python train.py --experts_per_token=4 --router_score="softmax" --lr_router=0.00315 --n_kv_head=1 --attn_scale=0.125 --init_std_down=0.0 --optimizer="soap_variant" --beta2=0.99 --batch_tokens=262144 --steps=3369 --dataset="wikipedia_en"
Below are experts of layer 3 (counted from 0) of a mixture-of-experts language model. Rows are named router (the router's row for the expert) and show model dimensions 0-255. Each number is 200 + 30 x the weight over its row's rms, rounded and kept within 0 to 999.
After each expert's rows: a language model's description of what the expert responds to. This comes from a sample of Wikipedia text that the model never trained on.

# expert 5
router,192,211,171,166,229,175,234,223,175,152,174,248,240,188,217,235,190,148,169,199,225,190,202,240,169,244,172,234,206,205,180,156,175,235,171,197,165,230,222,231,214,144,188,195,167,187,204,182,178,210,192,229,234,202,193,196,226,248,206,177,194,159,216,189,172,272,229,161,236,177,223,203,151,194,218,153,197,186,233,175,174,199,201,220,173,220,215,228,235,212,180,163,207,198,202,208,177,195,229,227,171,167,179,211,207,223,209,197,188,182,216,212,178,149,186,221,223,151,270,230,194,175,141,179,224,129,243,213,168,196,147,228,239,175,198,228,184,184,266,202,189,169,179,187,136,243,235,195,246,205,202,217,196,166,247,193,223,233,227,218,169,180,175,207,213,267,203,168,142,255,206,198,216,218,231,189,144,152,220,221,162,246,269,162,229,254,218,158,236,178,233,183,171,230,194,198,210,196,236,181,183,237,244,176,172,215,247,181,248,215,231,183,229,224,203,164,201,218,149,176,157,138,172,205,200,240,171,163,166,210,149,161,227,230,163,250,183,217,233,188,202,206,184,263,204,225,227,230,223,161,219,166,194,189,151,223
Description: Score and range dashes. En dashes and hyphens between numbers in sports results and year spans, such as 3–0, 25–22, 2007–2009, Under-17.

# expert 29
router,188,233,206,171,226,230,254,210,223,203,222,212,228,147,171,236,190,196,163,157,150,195,207,232,218,242,185,239,161,204,176,246,194,195,192,231,177,165,202,151,244,243,260,235,156,209,263,188,196,157,218,218,177,248,199,232,226,246,199,158,217,202,190,158,236,228,223,232,234,181,205,205,179,166,250,238,253,219,254,200,227,212,175,226,251,252,191,239,210,214,237,211,174,212,136,243,215,202,186,221,210,194,204,190,218,184,171,242,195,264,187,196,194,189,175,176,217,228,189,242,226,159,183,190,179,168,197,219,224,240,130,247,233,206,163,191,183,143,237,240,196,205,226,147,147,194,197,242,211,177,180,209,174,180,239,147,228,250,228,231,223,137,211,196,171,202,162,188,176,224,206,180,158,174,205,173,159,160,195,188,206,190,203,214,212,220,185,210,210,199,247,140,174,181,251,221,134,224,238,177,182,235,187,237,189,211,223,214,258,183,211,219,203,229,153,172,194,178,216,227,196,198,234,132,173,162,181,200,159,170,194,163,167,186,164,235,220,222,208,198,150,214,192,238,188,239,189,162,217,170,177,265,200,214,165,202
Description: Hyphens and list dashes. Hyphens joining compound words and dashes opening list lines or before credit roles, such as value-stream, feature-length, Lawless - vocals.

# expert 17
router,227,230,211,176,234,166,175,202,184,257,177,192,227,209,246,206,219,158,159,200,270,212,210,224,204,236,201,182,186,226,217,214,166,220,165,230,229,164,204,201,122,177,165,172,145,209,143,228,202,147,188,183,188,185,249,180,223,220,165,174,200,177,204,196,202,223,201,169,202,194,237,129,145,249,248,240,241,233,217,187,161,187,171,210,222,233,215,199,210,219,244,211,230,194,240,235,173,220,179,203,171,209,189,226,223,237,195,223,187,156,151,209,188,279,207,206,204,166,222,237,244,182,199,200,206,187,246,225,226,151,179,204,262,212,223,203,188,232,178,182,207,187,151,186,183,236,286,212,242,191,182,245,182,273,202,204,193,223,197,178,200,165,213,213,232,208,212,163,179,201,186,262,209,196,201,190,190,186,178,249,121,195,217,171,186,148,216,196,181,168,201,183,208,189,142,189,213,213,265,228,220,212,200,209,233,146,241,216,246,234,236,246,203,218,193,224,228,180,201,153,157,208,210,228,223,247,149,189,233,192,155,150,180,209,204,191,258,175,283,167,172,163,219,200,207,191,201,197,210,144,236,203,210,202,208,178
Description: Mid-word name fragments. Middle or final pieces of rare surnames and place names, plus capital initials H, G, K, such as Barnet, Kuomintang, Bignotti.

# expert 51
router,165,168,232,171,186,235,217,219,176,177,226,187,180,223,197,238,207,234,154,230,263,204,228,180,257,196,230,197,236,198,222,250,217,182,221,186,179,243,208,200,178,199,148,149,211,200,204,190,178,182,222,185,227,251,168,182,200,201,246,208,202,193,201,208,253,175,164,214,245,189,200,207,207,196,228,209,196,223,174,234,212,175,170,151,204,176,186,133,210,217,147,213,192,120,163,211,205,195,180,216,233,169,282,216,207,277,143,198,188,159,182,214,243,148,112,206,219,213,172,201,202,165,198,201,172,234,162,192,149,125,201,180,183,215,153,157,216,169,187,171,264,192,226,192,225,202,212,165,214,255,258,233,221,218,226,223,210,176,197,131,184,199,162,215,197,158,234,270,193,165,206,164,227,191,210,193,182,237,179,182,240,189,142,158,237,201,175,177,226,197,259,184,183,213,246,205,222,186,178,175,191,218,209,205,164,200,177,205,177,175,207,219,222,183,200,214,193,202,162,189,178,187,235,214,247,196,227,163,187,216,213,207,185,119,182,196,146,157,226,193,166,202,196,210,153,224,162,200,248,191,158,214,235,237,162,157
Description: The piece "an" and pipes. The piece an inside names (X-an-adu, San, Van, Dan, Alan), other mid-name pieces, and pipe separators in score tables.

# expert 37
router,232,207,177,183,219,194,192,209,133,141,199,180,214,217,151,146,180,287,186,153,144,216,229,217,195,167,173,196,157,157,181,171,252,205,139,225,216,171,209,270,132,261,223,182,218,240,222,225,232,240,172,193,194,207,194,208,196,197,172,208,216,194,214,189,165,138,198,202,187,187,169,270,223,214,198,242,169,223,156,181,214,196,180,179,163,207,141,171,240,172,250,186,129,175,180,156,216,203,178,261,193,211,215,182,227,208,197,233,221,207,208,192,187,138,183,163,196,229,247,170,223,221,190,167,216,186,229,262,172,171,165,221,236,213,232,216,192,193,209,198,205,197,148,197,188,237,225,165,228,191,197,239,208,209,175,224,180,199,219,223,221,198,175,180,218,161,238,212,170,187,194,190,199,158,194,243,171,249,202,172,214,175,233,200,205,177,234,268,173,180,151,239,244,176,260,210,248,177,182,192,235,158,180,175,195,227,112,186,224,179,233,197,176,185,203,206,183,214,154,195,221,188,194,216,278,158,229,214,162,211,167,218,195,212,173,223,178,221,152,240,203,200,174,215,220,200,204,200,200,209,201,155,172,160,170,162
Description: Math and chemistry terms. LaTeX math symbols and braces such as {, _, mathbb, nabla, plus scientific word pieces in chemistry and physics, like hydroch-lor-ide, molec-ules.

# expert 11
router,197,189,179,243,182,161,185,158,203,213,197,232,219,191,175,206,145,129,154,204,212,201,185,230,206,190,215,223,197,181,169,181,188,164,182,186,148,166,227,206,168,171,223,159,212,202,225,136,137,207,215,220,222,255,190,226,183,254,196,165,152,165,203,203,148,234,213,189,190,191,187,209,182,126,172,149,216,160,216,192,195,170,211,153,219,137,243,191,183,261,139,152,188,194,185,186,212,178,227,204,230,177,156,188,202,192,177,171,188,160,144,205,158,192,169,163,214,188,245,173,189,212,195,200,221,195,241,210,201,209,177,192,190,209,222,178,186,190,191,236,194,167,186,141,195,192,159,146,222,195,233,165,229,198,237,136,161,219,203,159,177,205,205,210,207,255,193,213,142,188,213,147,180,191,221,183,208,230,207,251,210,208,199,158,202,238,212,182,213,149,253,212,122,193,216,178,180,193,220,177,175,172,165,173,164,167,213,251,183,222,180,165,183,172,163,208,204,194,189,172,132,198,190,201,227,262,201,156,172,241,185,183,176,219,260,212,223,211,150,227,283,182,195,255,223,183,172,185,262,173,164,169,156,221,216,201
Description: Foreign name pieces. Word pieces inside non-English names and titles, often accented vowels or capitals, such as Ríos, Léôncio, Luxembourg, Sóc Trăng.

# expert 60
router,280,232,237,147,214,171,179,241,166,168,229,199,204,185,216,243,169,207,177,207,212,219,225,132,215,194,204,180,162,188,210,258,152,163,198,165,172,165,215,202,246,187,167,193,167,216,255,176,242,190,199,225,205,227,183,188,235,180,273,212,203,174,198,196,201,154,200,140,199,202,189,162,225,172,236,236,177,176,242,151,211,194,232,252,213,202,197,182,175,153,151,196,231,162,167,217,160,205,164,227,187,169,235,244,175,204,212,193,133,184,175,245,223,145,160,199,217,195,170,240,196,170,251,220,236,226,187,196,195,149,231,184,190,164,246,164,211,222,193,185,185,219,172,206,154,162,204,157,231,256,195,174,184,264,214,186,203,215,216,206,184,214,230,212,215,182,234,216,148,203,234,231,150,204,214,184,160,234,167,243,185,258,200,161,163,192,185,183,244,243,233,209,209,208,200,216,179,222,217,188,169,172,222,237,275,222,234,173,117,218,229,187,170,173,230,221,194,206,188,220,182,184,201,187,224,190,182,214,192,243,212,261,180,219,222,230,169,194,189,154,138,212,223,241,153,187,165,178,204,188,164,217,206,155,221,244
Description: Vowel pieces in foreign names. Single-vowel and vowel-heavy pieces inside foreign or place names, such as Peng-u-ins, Urug-u-ayo, Daeg-u, Mar-ina.

# expert 50
router,247,201,175,215,173,197,139,228,200,180,229,174,194,221,230,188,165,153,194,190,175,172,242,197,204,197,201,164,235,208,168,136,222,194,183,244,202,176,204,214,169,238,176,204,150,243,216,202,270,199,225,201,220,232,183,215,171,204,217,258,190,212,198,260,182,196,167,174,162,200,241,199,166,186,230,181,184,235,256,204,235,240,223,202,203,199,243,171,152,179,201,216,236,178,260,246,215,189,174,183,207,207,157,226,260,158,216,239,177,165,165,216,185,163,151,200,196,257,223,221,173,172,164,158,222,199,216,219,227,180,198,166,216,230,222,161,212,245,225,232,204,198,173,219,199,243,154,157,255,272,169,160,223,178,214,240,163,227,208,228,163,206,209,220,199,222,211,229,161,243,206,229,135,172,171,186,158,170,194,250,151,265,189,149,218,187,160,261,213,196,208,216,189,222,160,227,246,183,178,186,181,217,183,236,199,241,223,174,163,200,205,224,225,157,180,239,218,226,146,210,158,206,177,195,210,167,199,177,194,188,180,193,223,223,247,211,169,196,120,174,172,164,218,222,184,245,171,223,209,152,231,193,257,166,176,180
Description: Name endings. Final pieces of personal names, places and taxa (Konstantin-os, Vasque-z, Noctu-idae, -burg, -ville), often before a comma or pipe.

# expert 30
router,162,182,213,205,209,250,189,178,194,216,128,226,225,222,210,204,223,160,199,166,254,183,215,220,236,286,167,210,213,201,187,218,207,224,252,185,199,195,183,184,206,241,191,192,248,205,196,159,205,182,230,195,186,179,213,213,150,194,185,223,196,192,207,201,190,189,178,220,189,219,135,219,206,162,244,218,214,228,200,183,157,214,233,190,164,192,190,186,199,229,210,222,218,212,194,264,249,197,219,198,153,192,173,173,215,247,210,202,228,191,176,227,178,183,215,221,194,156,218,178,162,251,154,210,199,209,175,185,239,177,189,193,262,246,230,164,191,194,258,238,198,188,271,239,200,172,189,147,201,152,241,238,193,185,224,175,187,230,240,238,222,203,188,194,158,175,204,275,229,191,208,165,223,216,180,204,273,218,214,210,197,209,204,223,174,237,216,291,234,148,188,172,223,168,240,219,156,159,201,239,219,218,190,177,148,238,253,226,179,162,164,185,163,193,227,207,183,142,150,254,217,223,175,194,187,207,268,211,201,174,203,215,173,180,210,143,165,207,270,224,167,164,209,215,194,173,226,217,187,115,210,174,261,213,165,215
Description: Study and work words. Words about study, research and careers in biographies, such as study, studies, worked, research, primary, economist, often after to or and.

# expert 4
router,209,183,225,158,180,235,155,210,167,234,241,172,209,221,154,218,174,241,218,225,195,176,212,142,186,234,211,215,239,229,191,197,218,224,210,226,167,188,207,150,188,186,165,223,220,164,169,217,203,217,151,234,143,223,158,202,214,202,190,223,231,245,214,179,175,247,172,225,170,177,233,177,229,186,212,151,193,180,213,188,236,202,234,195,151,175,226,239,220,256,123,243,161,131,166,184,200,190,233,166,227,159,229,196,181,209,181,209,230,249,219,214,188,238,221,170,173,221,197,160,214,203,236,166,167,253,234,218,196,175,213,139,155,158,201,202,207,242,179,183,235,224,190,230,210,223,226,149,203,184,239,219,257,166,199,215,175,156,180,245,168,201,239,143,177,270,243,227,250,210,207,219,143,174,205,163,231,197,176,194,235,255,183,185,197,215,185,173,160,246,168,191,213,174,194,224,159,196,178,218,179,186,247,193,212,170,154,127,191,152,210,194,238,180,196,219,221,276,185,209,202,182,221,155,181,118,200,173,229,212,225,167,236,166,203,192,229,187,218,235,256,210,184,205,204,221,221,175,179,199,182,176,225,209,153,197
Description: Quantifiers and numerals. Number words and quantifiers after "the" or "a", often before "of" or time units, such as two, first, other, most, several.

# expert 34
router,154,168,241,214,192,221,167,182,212,216,180,219,208,180,182,211,204,170,262,220,233,218,217,222,166,189,188,177,191,232,220,207,237,201,178,205,193,201,175,166,210,171,224,180,248,205,231,155,167,158,168,213,222,168,188,224,111,157,194,179,181,165,202,198,144,220,220,151,234,198,162,221,124,235,202,250,202,210,180,139,183,190,194,151,193,198,180,180,179,184,203,206,213,210,184,258,222,202,162,180,184,251,143,217,250,224,206,146,216,226,203,239,176,181,243,213,188,171,221,228,167,192,243,229,221,215,201,194,193,184,256,168,236,197,141,238,218,223,278,188,175,188,205,210,196,181,241,226,182,183,233,225,203,186,195,266,267,266,251,160,211,204,182,203,171,210,165,226,197,221,169,209,125,192,194,215,246,215,218,233,175,182,184,161,241,220,232,232,191,167,203,156,217,203,140,184,190,114,168,177,206,189,173,192,193,250,191,190,188,222,145,172,164,211,225,182,181,129,203,219,188,270,222,199,190,210,234,148,196,174,254,244,169,193,147,196,209,201,202,241,202,224,173,182,202,175,199,206,219,177,237,190,230,223,233,210
Description: Work and role nouns. Nouns naming a work type or occupation in filmographies and lists, such as film, TV series, song, politician, plus "as well".

# expert 24
router,140,205,214,192,159,204,228,207,155,198,178,192,176,239,206,189,148,219,155,172,214,184,181,192,212,203,196,184,241,187,223,171,162,188,191,180,225,167,202,187,198,169,190,199,228,185,252,153,192,207,203,233,192,235,210,215,153,172,177,246,237,200,194,177,214,223,219,217,215,223,168,198,215,171,242,264,213,256,205,269,190,196,168,202,183,198,159,208,187,246,254,200,252,188,218,186,198,203,201,217,212,206,203,214,198,230,161,206,215,211,193,273,143,165,141,208,159,192,187,223,193,201,165,269,198,205,194,219,209,214,195,255,187,231,194,192,218,163,165,239,254,211,259,152,182,211,216,223,145,144,266,191,185,206,164,190,222,221,228,197,171,155,183,205,174,215,213,173,239,227,145,132,251,218,194,229,173,174,217,202,232,201,180,225,206,159,161,196,139,205,177,153,184,219,233,172,215,214,190,174,257,167,217,188,180,178,235,202,179,221,170,215,204,149,169,244,211,225,140,181,201,234,215,227,227,178,209,160,250,261,170,227,163,220,171,218,176,311,159,155,189,231,214,247,211,194,179,190,201,262,201,165,189,156,203,185
Description: Commas, semicolons, years. Punctuation that ends list items or clauses (commas, semicolons, closing parentheses) and recent four-digit years like 2011, 2012, 2017.